Weights of a small mixture-of-experts language model, trained from scratch on English Wikipedia: 8918 steps.
Below are experts of layer 3 (counted from 0) of a mixture-of-experts language model. Rows are named gate (a neuron's input weights, with its number), up (a neuron's input weights, with its number), down (a neuron's output weights, with its number) and show model dimensions 0-159. Each number is 500 + 25 x the weight over its row's rms, rounded and kept within 0 to 999. Numbers have three digits each.
Before each expert's rows: a language model's description of what the expert responds to. This comes from a sample of Wikipedia text that the model never trained on.

# expert 0
Commas and word-piece endings inside place names and addresses, often Spanish or Portuguese, e.g. Rio de Janeiro, Usaquén, Brooklyn, NY.
gate0:539478501484493521511510481451477514527537499523469456493471513483530500511478504503498532495485508449495531513533502507506551554509486526528493506468474553473494516478478553474435481525503506478513536524465504479505500530513491443493547545522512460521470487510511475494524495530486500496505545508498532527492475528509494504514535490492520497497467499479531529529498538471507503504489497485520520471480478542413483470511467490455477531518500498513535501488488533505528484514481508
up0:487517504531508516506486518513491483463513535478536506456521523529469483472491482506478479474489482506483538484528500527516524507485498542492497538499536481511511512469516461507523515498526513545528504468502471496525475407495489501461491501468517510466486473466509499504483448552484568475505505474496489516485507443511496483476461476489516510546456505493503537517478561531438500495480519506463488493498541500523501482514514487497496528476517506510501486494544466498475554485509513
down0:494520496509492490528475455470538503537516522525511481509459530510517495492463493537482516482521485534544498450488480491516524465465498513488496516480539518475514465481503493491466497462484471489513527471517423490477492447511494493530538456525532509446543536531528495497538486528511502538500475486501489554517512469529500493466493512529518515473521515442515520552496505575496513520529486525474493456505512500485502465500485510527491499520490533504521487510503503519506512477488526

# expert 63
Line breaks, pipes, commas or spaces right after a person's surname in rosters, lists and tables, like Johnson, Williams.
gate0:474487469447487494480486510518535481491489483493458536489475529524490510507502504503505533503515529526480541588511506475525475469474473503505515463528528493487503516506487460513480476523509489563530528508533520490523520477502476550510536539531463560486494489492507479518484493551500491472526538535480503551501497474497532484487502545483522487491491512520527505469502490492499495574471480486480504547526506538522469464494479510470453518507488534494500497514536496501479498484492516
up0:472479455459507481480480547498502510476477490482448493511486513536494547507509484491522506519531529512492540552507523470527465465467478527469478478520543482511483528488472442523492490546504469559490527523551494501481513467495466532514539544529446531494467501491506502521495471527483503469541528512531524539512516476509525467513509520488520478490480542508511519486514501472509494548469497488507508524528523513484432480494491491487514513514499513507558501490516490498483493492522508
down0:512489469487473496500503491497488523496504526513510492556497485489511499518520512453514475517488485537502531546521488476492495507498454507465528568513494499491518494468496510523478489479491562484499474453475533444507482498483500523512494478500525535485530516472535454468518505501511461468485485554493498457460499500504528507510542443523484496451518506505537492470463510480497485471519565511482490479463516514509554498527543485506515499480508472480461472489483504499507533441523512

# expert 31
Century digits 19 and 20 opening years, plus ordinal words like first, second, third and short, and pieces like of in next-of-kin.
gate0:475473541467547477525513487500502498493487508559563496498496473536511462503503510515514510496470491479474529514509486488517516485494517466520499490479516457450523466502465501507538480498512551513560500521492480518525527525505489507500504503466509454486461517520497503462508502523466478503468512529500493490506493503534519485497525521472511500538518512510483485512471516461506518471453454455507476470482533465464464521495541514494460479433468498512494483514565512488514488536534533
up0:487479555436510530523498496480484546485489524554522462465499464493492472498498499518495517486477497482490570514501513472524459502491501466497464471480522468451499503506474475487528494504490522533530512517508494514494501542511483496508505496499517466477495492518504518495542489548479493498490502495497533477534504476515525509456471503467512506545493491507494466478449519479521510493470484471489460484495488494468460476497545498458442511473491492538493482528576482480533462525519529
down0:521502489467518510504518501527493568492487551506504428513518479489468477517541513502509537513525507491492542503475486505502478540515499499502473475499472466478522496440502471459505546478554523510535495550510486478497484462477474460505504471502487540502512502490488485535518527542512489495483495544476522475463497494531510480479500513537516480515493556521491526487482496514509521500531509500502502560478543496507453498536499532526490473493531511558516476510457474496483494465467512

# expert 49
Nouns for countries, places and groups of people after the, of or in, such as England, France, women, police.
gate0:559554529514536514465440482469497499500483527449509455525512498449511475548502507475477509489492520505527535496536508472488499531501493505526512480483502488466493522521536484500451523493501512488495479507478516540494521533495526501512467446460485488493464469503493476465503507541500501452474491487505528507492455491490460483470527542487450510506495509526498466499527521515542470540443471501470499489494508480533492516503499484449455488492480539499478502537512521497513475489489511
up0:585512513534501503494465486475516555521466509449519463543506494484499493508478477471488480486448527477527521478550529461490536536499495498526491467514463502487445462508496484500472515507508510480487460526480531495506527510501497484510477431464442501495498516500442487475515493536510466494477453478489518514520465523493499471491552546499455487491516488508513493522508529529515498530482495519484526482517478499484504502523500474493467502497496544528488525520502514529517503483481486
down0:527473501486482513479494473496487566493506513475481527511489515528487531555531515493493461511521477477449504501513466515511497488504487483471458548451482526465507536515477476501509501502474490560541492495486520476484516520524478516502487478470479475468504431495492526494486491470527477508528570512488531510485504507519505470542513481503533474489555498494518511447488484448496496525510529452489511502499505468511496522514517448530527524542475489493516490504483497473465492546471508

# expert 62
Commas and and between items, plus inner word pieces like per in hyper, imperator, Angiosperms, and ro in Teatro.
gate0:502528498512485552487517549500483510538517482520517494469492521496470519496504502505488463502453518513508471489503530505482491494510501521511506518484531538491502473468487531473473493495472503529504472534488465507553483494537512462526524471489460503492466516532543527491506522501469428470494470482537542518478501502467489495513494495470497518561508462507465475441520506554562494528536493494495509507491495515467458495495501488498490511492460453501491545494530503491572505514523517
up0:466483489502543481521464507516497483519493520508477535497494527599476546503469497513477527478526448513500497499487484502506522494488506490504445513464524442515466481493506464519495477487535520461492452490509485503489502480522491525475490536499525509445508532477518533522499480523478546478486514522495487491496478477521506504474503488473498502491484497509499539522490531556482456478475474504470512521518543481528520527508480514532528490506487530521508487479489504533424512489451464
down0:470485507535474524466492490495520509544488520495479482432515532511486461446513491485523526495522481527527469469493496522504512483445501510499531498475483500522507460458447492555524464501460478505513493477491485461477545460453523503509498511472507528471541500464527519501539526504533478476513526490530479538486507549527482520490462524518550486491510478479478487530538519521490466528499509499505511527495499519496478527493489503545511453496518507514534504470534448527505501491498508

# expert 2
First digits of numbers in dates, coordinates, codes and table cells, such as 20 in 2005, 19, 24 in August 24.
gate1:481540462491503486458463468486481526511479453513505463498562469488565498500494507499497472516481478459506500496495505477505501489464495450515560474503503513488543495466504535537504517554554513503522495537499486480487489504440527465510506495543531437532493457507521482490521476533443524485496457479509512492459489478488501489499510536488491531511522515517492505455517525514488478501509466487484514485485503537507513511510483514501525492502471500535479518487494545538527506519485537
up1:474540484500488506500499534490444533522507481499500509508527474479506511491487475525494491514481519462466475503474454440503529483480504482534530500496477520456525487449477544491513498480501481543543483485474529502507491508555476476473480562529559498510512482465487529521507452529478473492485459508519502553451518484502490549525501533506499565476492487476493512481498499489513493495495498450484478504491480518511506553494508489497512531444528531500485489491498501496515509521498551
down1:491462468507491464509508484481466489489501514503511474515516510470473556500496504510531528486471504477502535530510494514539471510508498487494507453512518488499447515509463513545504517465472470451455447516494500475530493510452504494537440504482469520526471491478488483519501500494486531505489484514462511483487482459499509483510502420428482475491449503478498512499512511537527506486543524520482497502465499525532510475510553477485528471490517489511511488503532488454472534506464468

# expert 21
Nationality and country words such as American, British, German, United States, and the relative pronouns that, which, who after a noun.
gate1:477508463540498479513526543503508550520504558491543523526531454533510479492497512491498525454527535511463493503499500464520520501524517487518509505508482486509499532469509458511483500540542512502504490504483499523519505469523437533539519502526501511490508498458531492520479485539463514476474500505504546543459531511519506493497530524485491437501509495499486479510472506523495523466462516488487473450520487537493480505518468480474461485488489455519503523495504519512449566519542513
up1:460481497485528522493466484485509519508492482509510475515474494502446455529516484523476498507459483478483478477488513505499488515480451493452500512493499516508484417515484458466510507523467538549526479486545536487528504446486488506500502528483512417504486486471475508470509531479476467485515481487455485493514518491539553512516488499526486564488498512491490507478506480482515479535520501511499507522538494496496491499498541474455477463534506528543492480502514480494540524539506523
down1:475523541548528475524498500499442464493531479471512491490451478431527529509476476456475499504490481458508528499504474509477478461495516469481476497521466517481487479469486476488471540502521485472459526534513482522515483514503492516515474479482479506481470509461480487492532485504467501521542546483486525517488474495482483510451504509497491483517467485524528446463540485469527530500480493514504444527518494495514488486462485469483545525506495469509541516493478531548500464495527514

# expert 58
Newlines ending list items, and capitalized or lowercase word-opening pieces in lists and tables, such as Le-icester, Ev-, Sim-, except.
gate0:470511494500482486457505453523504476502491483522473509525460473494473496525561423507534531526492473531494519508469498547486501518499481472469501488511496494474551512516543516489492477517512512486484478484484514507520486502501488531469554503557525489524536486487482504490487485546472488493532498554514518483481492451537521492493501497499469536503500510486476504483482536521495497505477484480456453470515508484510525518469502484517492499442523470509452543515490557520471541489464483
up0:497554509483494492485451518479532517513490534535533490469483521504478529485517515529505488465506499468487514479495507501522468515494490503535542505552500527543504534482486502477549458534442489482477486527551501505501502510466461542498527467526492526474489506462497518472489520480501481542526514494445474490457526455496432448490483505474488513468515522463498525501507497509501498493462510527495480521530485495512433449525489469489487504492467510499476495498489454482510507525498497
down0:483521543483475473479502502467509516543489523518490513502517560514488503490466509509468485529522507455524518527496523552538519539508467481514483530505518472524499504530496466487503480503481508462475498495542530575509516507545524507504459493513473530525513503451489538485454532481494542521501511463495519533469501520497498510505493487511521498540500523485498469514485539503483519478441500477486477525477484551478478511540524526470520458511507475466477489479493508468511474514465445

# expert 24
Digits after decimal points and in coordinates, plus percent signs and units in statistics tables, e.g. 47.40%, 2.08 m, cm, °W.
gate0:538489494456543500494479471505524526465505480482534508526510488525479499492509465499497484473498541518446494501509453492480521439510497527544488478487511547480528458509513503524494482554479490446498489522426553512508481544477508479466508521501496508531493531495513500508513511541476486473508488511504508483473531552488503498522516465511552492482517508492511490534454509567500518524523526506470490524496534523511485463516513556499504500487518481538511494498530528511485515482476533
up0:513525503470488486529503497515503520488486501501510524510510465509493525512508487516485549453492542512486466474478465501463561466538492505540458487504490518498539456512492471534510448492501468456510504485486536518491515493449476438489508501481492541516525524473505474540528493506500485441511495530497514492506473510467546445490506478491525484478522506516508448519494529581490562507507538477470472541485502497497511508515516518477497484514491494510525523495518508476531489483474501
down0:527541523474497488481521474547503519524507526519462472506503489499528502498504531544478462529504538470419518519501497440497491496508495502481490515483490537443535486499515512500522541519515525493520520514514480496518473483457497443439493476459516511510496477477495490523522508507488508495505521461490539532526550491488562500472463502490512527523494508524486526520485512525516470519498510492485527498508535496514500469504502510502513536449493508571458546492503523513541520481506501

# expert 43
Digit tokens within dates, scores, counts and page ranges, such as 10-9 games, October 7, pp. 69–94.
gate0:534527460555509536480509535552521510526432463537522500528497523528451502498466509530498488470494519518469525504536478513476501484459461534475507478469485479489491502514526509474519468517473528509518492506521551519520516510476512516499508467496521523529540509466467485491540511494467470500531495477495485537517524515490519486478502497525469464507487507500468537524466514464488532480459512555483493504536502533473517508467496488546540513525499492481512498489546532470530533493502496
up0:536492511472498477543501511552473508474501464510474515523541525507561464514461468534506468488460503538454507537507498483481442516456501489503516512526504523489466511489483532499525511541474515472514528533529500530515511466494526501492510440471511530489491505486518437508476459511513471508493466517503491518496527472504490509469442532477502489471509511515511508483496504494489491496465484513517486543514493496511483509494478481481511539509513514493490517483508478544537560494445438
down0:471468555522508481558476480436509529530493502560486511485470496530541524471511479502523475492501462506518483498488520556495492502507472506497512494486521538529495509509527492489515470478497460485543503455459500481529491516497507487487542486477541516458443538545518510525485513506553512532511537517519507515459543509512531532536533498489503515517476489481501455525507503557476509494519494531518500515508548482538480512497508515528480528516483484512545496518484486503503497524476491

# expert 48
Closing parentheses and quotation marks, and head nouns or participles after is or was, e.g. located, killed, church, building.
gate1:500507491507511502498496428480526501453480486444494532462497541505522493543499497513516518469522505494485516522501483470486487490479478463497532448491499482512458497519538537493490487485454446512531478507480536502502536522435532540503508474467543528498528521490510498458532507483501463512469500513487486517465478479519542479414525531484473475513476509511471481473522499504502506505467484499493508514464471498462535513524493518490473474479511483487549520456497491498524498486513503
up1:512452502469498519482506491504531498481485492472479533484519521503511516479471501525503500480472462517474420495509466490497475507519498495470497428540541538491477487501544478495516462478533485507499479519470474511498535540511536473499582474520490481526481483519468487508527521472528485476481503517457487526488491503517540526475479512533498529523481488484525509517514502493520489519479498476446494487463456483475520522487490495503535513536545471463480484513507547475515530485459496
down1:516532491534453507490499507472498526455480530455538480467494501520533542532511497496523492507501528469489470475483457509514488513519500476521496486488513475503419510526503460501525466480469489547481508524527511456521495530524514505519506503513535517484508523518471496439466538477480482480533537491506515532484478486484493499474470528483522495450486519535461509495506517500475501492495471474449542482495508506478530522504498475522511466509462409481533503492513503528494469506510501

# expert 47
The preposition by (also under) introducing an agent or author, e.g. "appointed by the governor-general", "lectures by"; also name-initial pieces.
gate0:481525477528518554512442509522484521510496488466500500521527536523437546485476444500481446529519550490516532465522498471470491526475513490531517530492511518535515503463518511435508532484505509497443489467462499456474543498534502523498500511512507533499485503463502479514513459492538513498475473481497491463497464493521530497492534516495509517476471478486498534484498482461484461531480486494480485492508494478469526514481466532491515475513476496486495496456484481504523461509528538
up0:500543471464501467525524491528503493524453489492515490463470503496535494456536477515479478491453499480524540505502518520515516468483525514526464487485480501497528488479466453520481487479529497492499523496492495527517472519513467483476501501457515518512470479480523468514511522515501537503518520542474512479423528540502465488490485477431522449510494467510511442458501500480525500465535448526477486489524504556520487480508530473479494490528529507485505528505492519545510476494514479
down0:519485495494486459488497456542440476513455490506476495510487495513483534483520452494469507532514503478484540521505485476465505492491561531482511504499500500484507527537495486454508484492519493490539518501525481470511504505476498509507494556457485464393498483509518526491517495454496521489536511528501462553508487520475505513499445508471497523529531486540459503467501496464530507457489461487508491497527499472505466521502485520479528504504518531549513533486501534520496500491497501

# expert 27
Tokens with l, such as L, -l, Gl, Sl, kn, inside names or hyphenated words, plus died, married, born in biographies.
gate1:515495553486501460473501493491502477510477494523493520483484457513489493494519503506508506524519514511522511520504473467476484516477479487485514468540509498532502527479499466510532480521493498512509444518504541503486561509483502559536519504479497457497508504524469514489520550518484453480510507486515500484484506499500475555466491523513496522446495469576509476499513505499472462556448490483486470501499475452537486467479503531483540484486501451500452467508464518518504512481507440
up1:509547469542498500506496485525511519545487497504490444473524515529525536490531534462504466455477529491462496531468526529525488501535464477450514495508462532523475507499559440517492507505540497535497522488476489509512523521532465488512477506498509508500509469493505538544508465505535518519522496446487513527466476515506473455488479476475521494523523522473515527508506536518528504477529503496478499531504487510491493457494534484493486449557482494524495512483508485549534503519527517
down1:465512465516521510494516471499477541497506518490511518501500523508495531499522487505469475481477489495476476444485510501504455490509494499508504532527452551503462505506516522533472465498494474474488485466521493555520476521536539467495467511476533502518519490497537491514532534532527524509529494496504427550512490519515482501555484485522504493522505429472480447496505435495525501483488527504461455504471472537473467500510504504507468484474518524483457477498508535475486510502503531

# expert 39
Plain numbers in table cells, such as 10, 12, 17, and Latin-root word pieces such as pt in receptor, ject, ect, ict.
gate0:520504475451450563477491521530499514493495502463528482489498503517522468512507461526538533472491502519439471464534467530478502502501511526509499459481489493492511477493510485478486500518549516499483476513543485529526539524472483478500515470483525533524525503479570514512527477488507525497519503528504487494459531481510506524486565498532520487497486524479555489499442503510486537482480486526494497519449513514497474482514550502483479528488458500484525529481500522477530495553494486
up0:475504501530529465512517473508500494504486474525462521460512487456507521521510549468514481511497492485513494536467546505479500489490463473486528541468493490475478531494511509464493512496460472549534551491473480490500483502571491483521521531518519504494458447518448514539472502487467465523524514485510510503524522490480532501486466521492491506509479525519516510527531494464520491502537506501520533454523519500535552542502514455475504513540537472475533513515478465522499528483473478
down0:443509537517535477495494495491516561471482488516535513447502462504504497466486500543484504525487511478479523504486538475463449517527532474500454524519567522504511487552517511507502468488499478485482484466474512453483513496514536508480511522514500471500476504543488547486455523513486539535522516463481475481555535494502452517526485475510486543504514485473497492516512520518501498473530496492525521459480508480513560521490497489446513485482508501503483510508448477517495498519503491

# expert 46
Nouns in names of schools, awards and fields, such as University, education, law, special, students, Science, Award.
gate0:491498510542505464509497492477462506483546530492534571468515550494483498486435503478490491549511535454474499490513484493472458514487523534505481450493532503490445511488501515484494519511546480524477518495474523469462528514528478536489495489541488497466501493512509468500515497477462491501478497501489479479465469505489527494468471491511478474537482532512499526477520492507506529451526492514452437485466480482507497518504460488487455518486504501455485508469512497491505563518489492
up0:469480485491500437507534458511501520504494484472476491486505519511502507478499508466521486503551504512465462471473524516503501446534468477503515505528493505510520466528516480531505486562515503479495485491510462496556467506490478455489506532480522517489481511499549488492472490455485479492491509554510470537476487535493497496512488472493539516508491514527482464490460492515506514500503520479535546558491491533542492508451552544503488489526493496529532558505521468534538508499501465
down0:478493509536495520485509502498447512474515449484537487466483510510482489494452489515514531515456493489502493477466500514488485434508523522500518506493538510469477516518468512475539474521527483557466485491505493537467512492530509503510527470534523504542478477498445507460553471473485508516508511495491539528532515488476511509432462467500525466434504476519489494529508478502513534504513519514476525500459515511438507536516491508493483490548508490537494526475502488498513487527512471

# expert 57
Year-opening digits 19 and 18 in dates and filmographies, and leg, Labor, reform, poll in political or legal text.
gate0:470527511491506483495460456452520531429520485517515499476557479487512482497515481500495497469491492499509517503492498519525491504512469485491485462527557552477484485507451539553484509527501512486539533477517492470489542516475503488478444503456482504501508498526477477504527477463529489528545524487503507529506510527500517526469523517508516502494508446508503504489474478524532538517476467472470534454478503496510532488489509499503468544508465494445507451482498492459491472533481496
up0:548460517518489533480501514504492495554506482527492496532451504507486544527467511499483535521516493472502487484486517530499500481479541500499560528505441480504487523472507499489498498452476493523516493488499498529494471490516514508551564504532523479511491487467527503502490497549488464503450516490490490500501540455543461458512476505498489492493504518534527473506532536472465474480520517517500452556516489489511489509507505471485483459501527506537477558497509505512532541455509528
down0:498499482541491533465475552509514506491505498530549521528452502554494495437504473499543503476529494507487470518508500468477489507514512505504510498523476493514485530509467563485537453430502502505488489482474499510504450479504504487466503449500524560476457519500534506484504521520524456531483487482494510527459523449509492507516494504518499500519490483549504477523507495494487506492521507527480513493425516433506462486494520496523501505508509485501463498495497491480468495450515498

# expert 59
Second pieces of capitalized words in sports infoboxes and tables, e.g. iss in Dissolved, ov in Novice or Novoton, od in Decodon.
gate0:523464544510506502486491477537507473519547555496493546460480499521530493521517477492491515464519502552533523496517487514485516572464513506533500503472513500510540461470507466520455510506536503486555528524495473508507507463494474492501510492492493479494538511488499499482502461509510501461496516498518501485516519520480504553455541505522523528515515486513517515481453523468513494526508533520449488458496507517495514446496518518489497531497489471488506463543513529515480531562545526
up0:486505463541466560470473523502487515525463450519536515559540475469500529524504501519480501518495472491482491505443476504527487458532491484451520517520481487478438477505491519499511488481469486511478506476515517518511514526514495483520487468512534534458494467487525528507447520489513522509532506509497503523503479439523495484532485473440505493507537510482498491455549471534512523513516498485542537500527516501523507556496490494503508517502491518516500504473470470502547471488481520
down0:526491509466496502510534519518461535489540516516518525524495487529497505492518543506518497467490518460482494462507507544505467517495533487497469506515490522450511523544538487445504517514516516534479495507498492506495466474521476536488477502566497479503505482529525464507432520488464513527487475502522529444483519493510497523483533512456517536506507441488482496493472486513515500509551522495525515516484540489507445514479520502505492543505443518493487485476522510458480518539478550

# expert 8
Single capital letters or capital pieces inside acronyms and codes, often in parentheses, such as PRI, RSF, MARC, ALB, initials.
gate1:541529462483525539500449518502490453469472463516489520504534529473497486534458501470487549525517500540477498518519470466500481481488483503522469495477461534515478518498463504516464519485489495476501478516502502530518535486463536452525514494474472535496519506500530510488499494517471440498481507516486512487507480548510549536512469526470515478462493509474478509491516489476506488439456509523491498521504539528517477500517506500511555483507526530510515463459498503477503523472496435
up1:547512503482518468480538494453498480503505457518523513518522523494496480546506500498462513516479504522480491503505530473507466545459449561523526507488492517489521482519465522509465500520502464489503524512546524460509469496546547503555487527496465473521481509505512480488471510530496483456481467471483482490502514500486483460572455488483478456481426487521535501484500524483528538498485514519522498528511451509494515470495478481478482528517485494492509527490525479512534494497502507
down1:470485480463534513489554504502557521487512490472532497508552476483496525504499453515506515545510532476485485509525571450471455534531514507503476529492492517501464507499507476496436501507488492509497558509528510505512502502533548496493508513492550492505466518505504478521538456470475498568535533485489547506499507514461479487504495562500527530494497534531507525474479474502497488551492490531491484496544485478489489512504502492510516490494489473466515497497506490486494460507494461

# expert 4
Opening pieces of long Latinate words that continue with a suffix, mostly technical text, such as particip-, commun-, expl-, cont-am-ination.
gate0:479513503511496483484550529478503508458491479502513488526483492490513516496554512540504486500508544497484448511489495487479475553480474491521510499475519507514523529503500452508526485550493540490492575501491499444483503497502491543516427493481509446514556488495494518495515525426499459512513516494490507514475536525495489490532531511511474512485440508538512518497479544463507529483532483483472534478511543472490481487484461503521520492520503506472509495498515516471479494484515459
up0:469488528458511480515526510483467502441479515464490561505498515529493534519514538511513476514534468485502492520522505511482434477500491448560510473515506501528525572490526462491480507525479489493509520512516493451481513541468504528494491490523515440511541519513518534496508492492524480483541477479498518533507493476513437524476521491476475514575460516511506546499507531484499513525512507517498521504516489481503534501504497470515484496514543513483517484472490472493517501481535503
down0:496535497531503470504499513508487495494497536475454504460534524488509521473488545518509475508514461500509508492544488513502466493435551523563486497477477505540489491470522516512558503513457499513498534458491470462460498489497491518451467507503500468479519487500561514512506531480507517505498483480468515478517498514533488440486515503480502488454483490542524531507500480473447485509475507497538484527480456492536506503532467442514521485466497497506529525498512493501500538500457489

# expert 37
Capital letters and short pieces opening surnames and foreign names, such as Mc, Nik, Ts, P-ag-ny, Ok-ha.
gate0:514530501495522538553506506484464444529514513482488502505540456530536551511510488464480522498503498477498447504482505499477472488470494516502456498520499506488527484495477484483496552491498524491507543487463573508500471508473467449565469488564526459551535479493482483532514495491484469493508504460512509515454499496506499504498503535506499495472466475466496495495438470513489506501502505483488509463505483527486486491502515466506521499479518547522474494483502490487491512503444528
up0:475492511517485475509530509510538511559485485495496496531495533512457504484521508499519437505485529527483522499501517490523537533527512478483491499469512489514509467539535463490446463492464536482512477520538524478481518453521486498463537484473514488489514560531524541516499514490508491488501524488498559446516542493493496529478511528472518504495548487489486547517496494518564526505495513500509521524494443486525506531522494518468462530502497461532499497496520499549505479507532527
down0:534510506525503540506556495488505517470468485504493447485479500505544466514539563502497499508507523483480527534509465523535551505467478491491492525519468497514540509494534522510473499514488496495530518540530535477526500459517483481489503492530444513521502477462523536474510507495477500537457438459489484546491501440510463504527520513500482506517528473494505475530492531512510506509529496487517500506471526486522516532492530469516484507522490467486475526483495569492493447502474492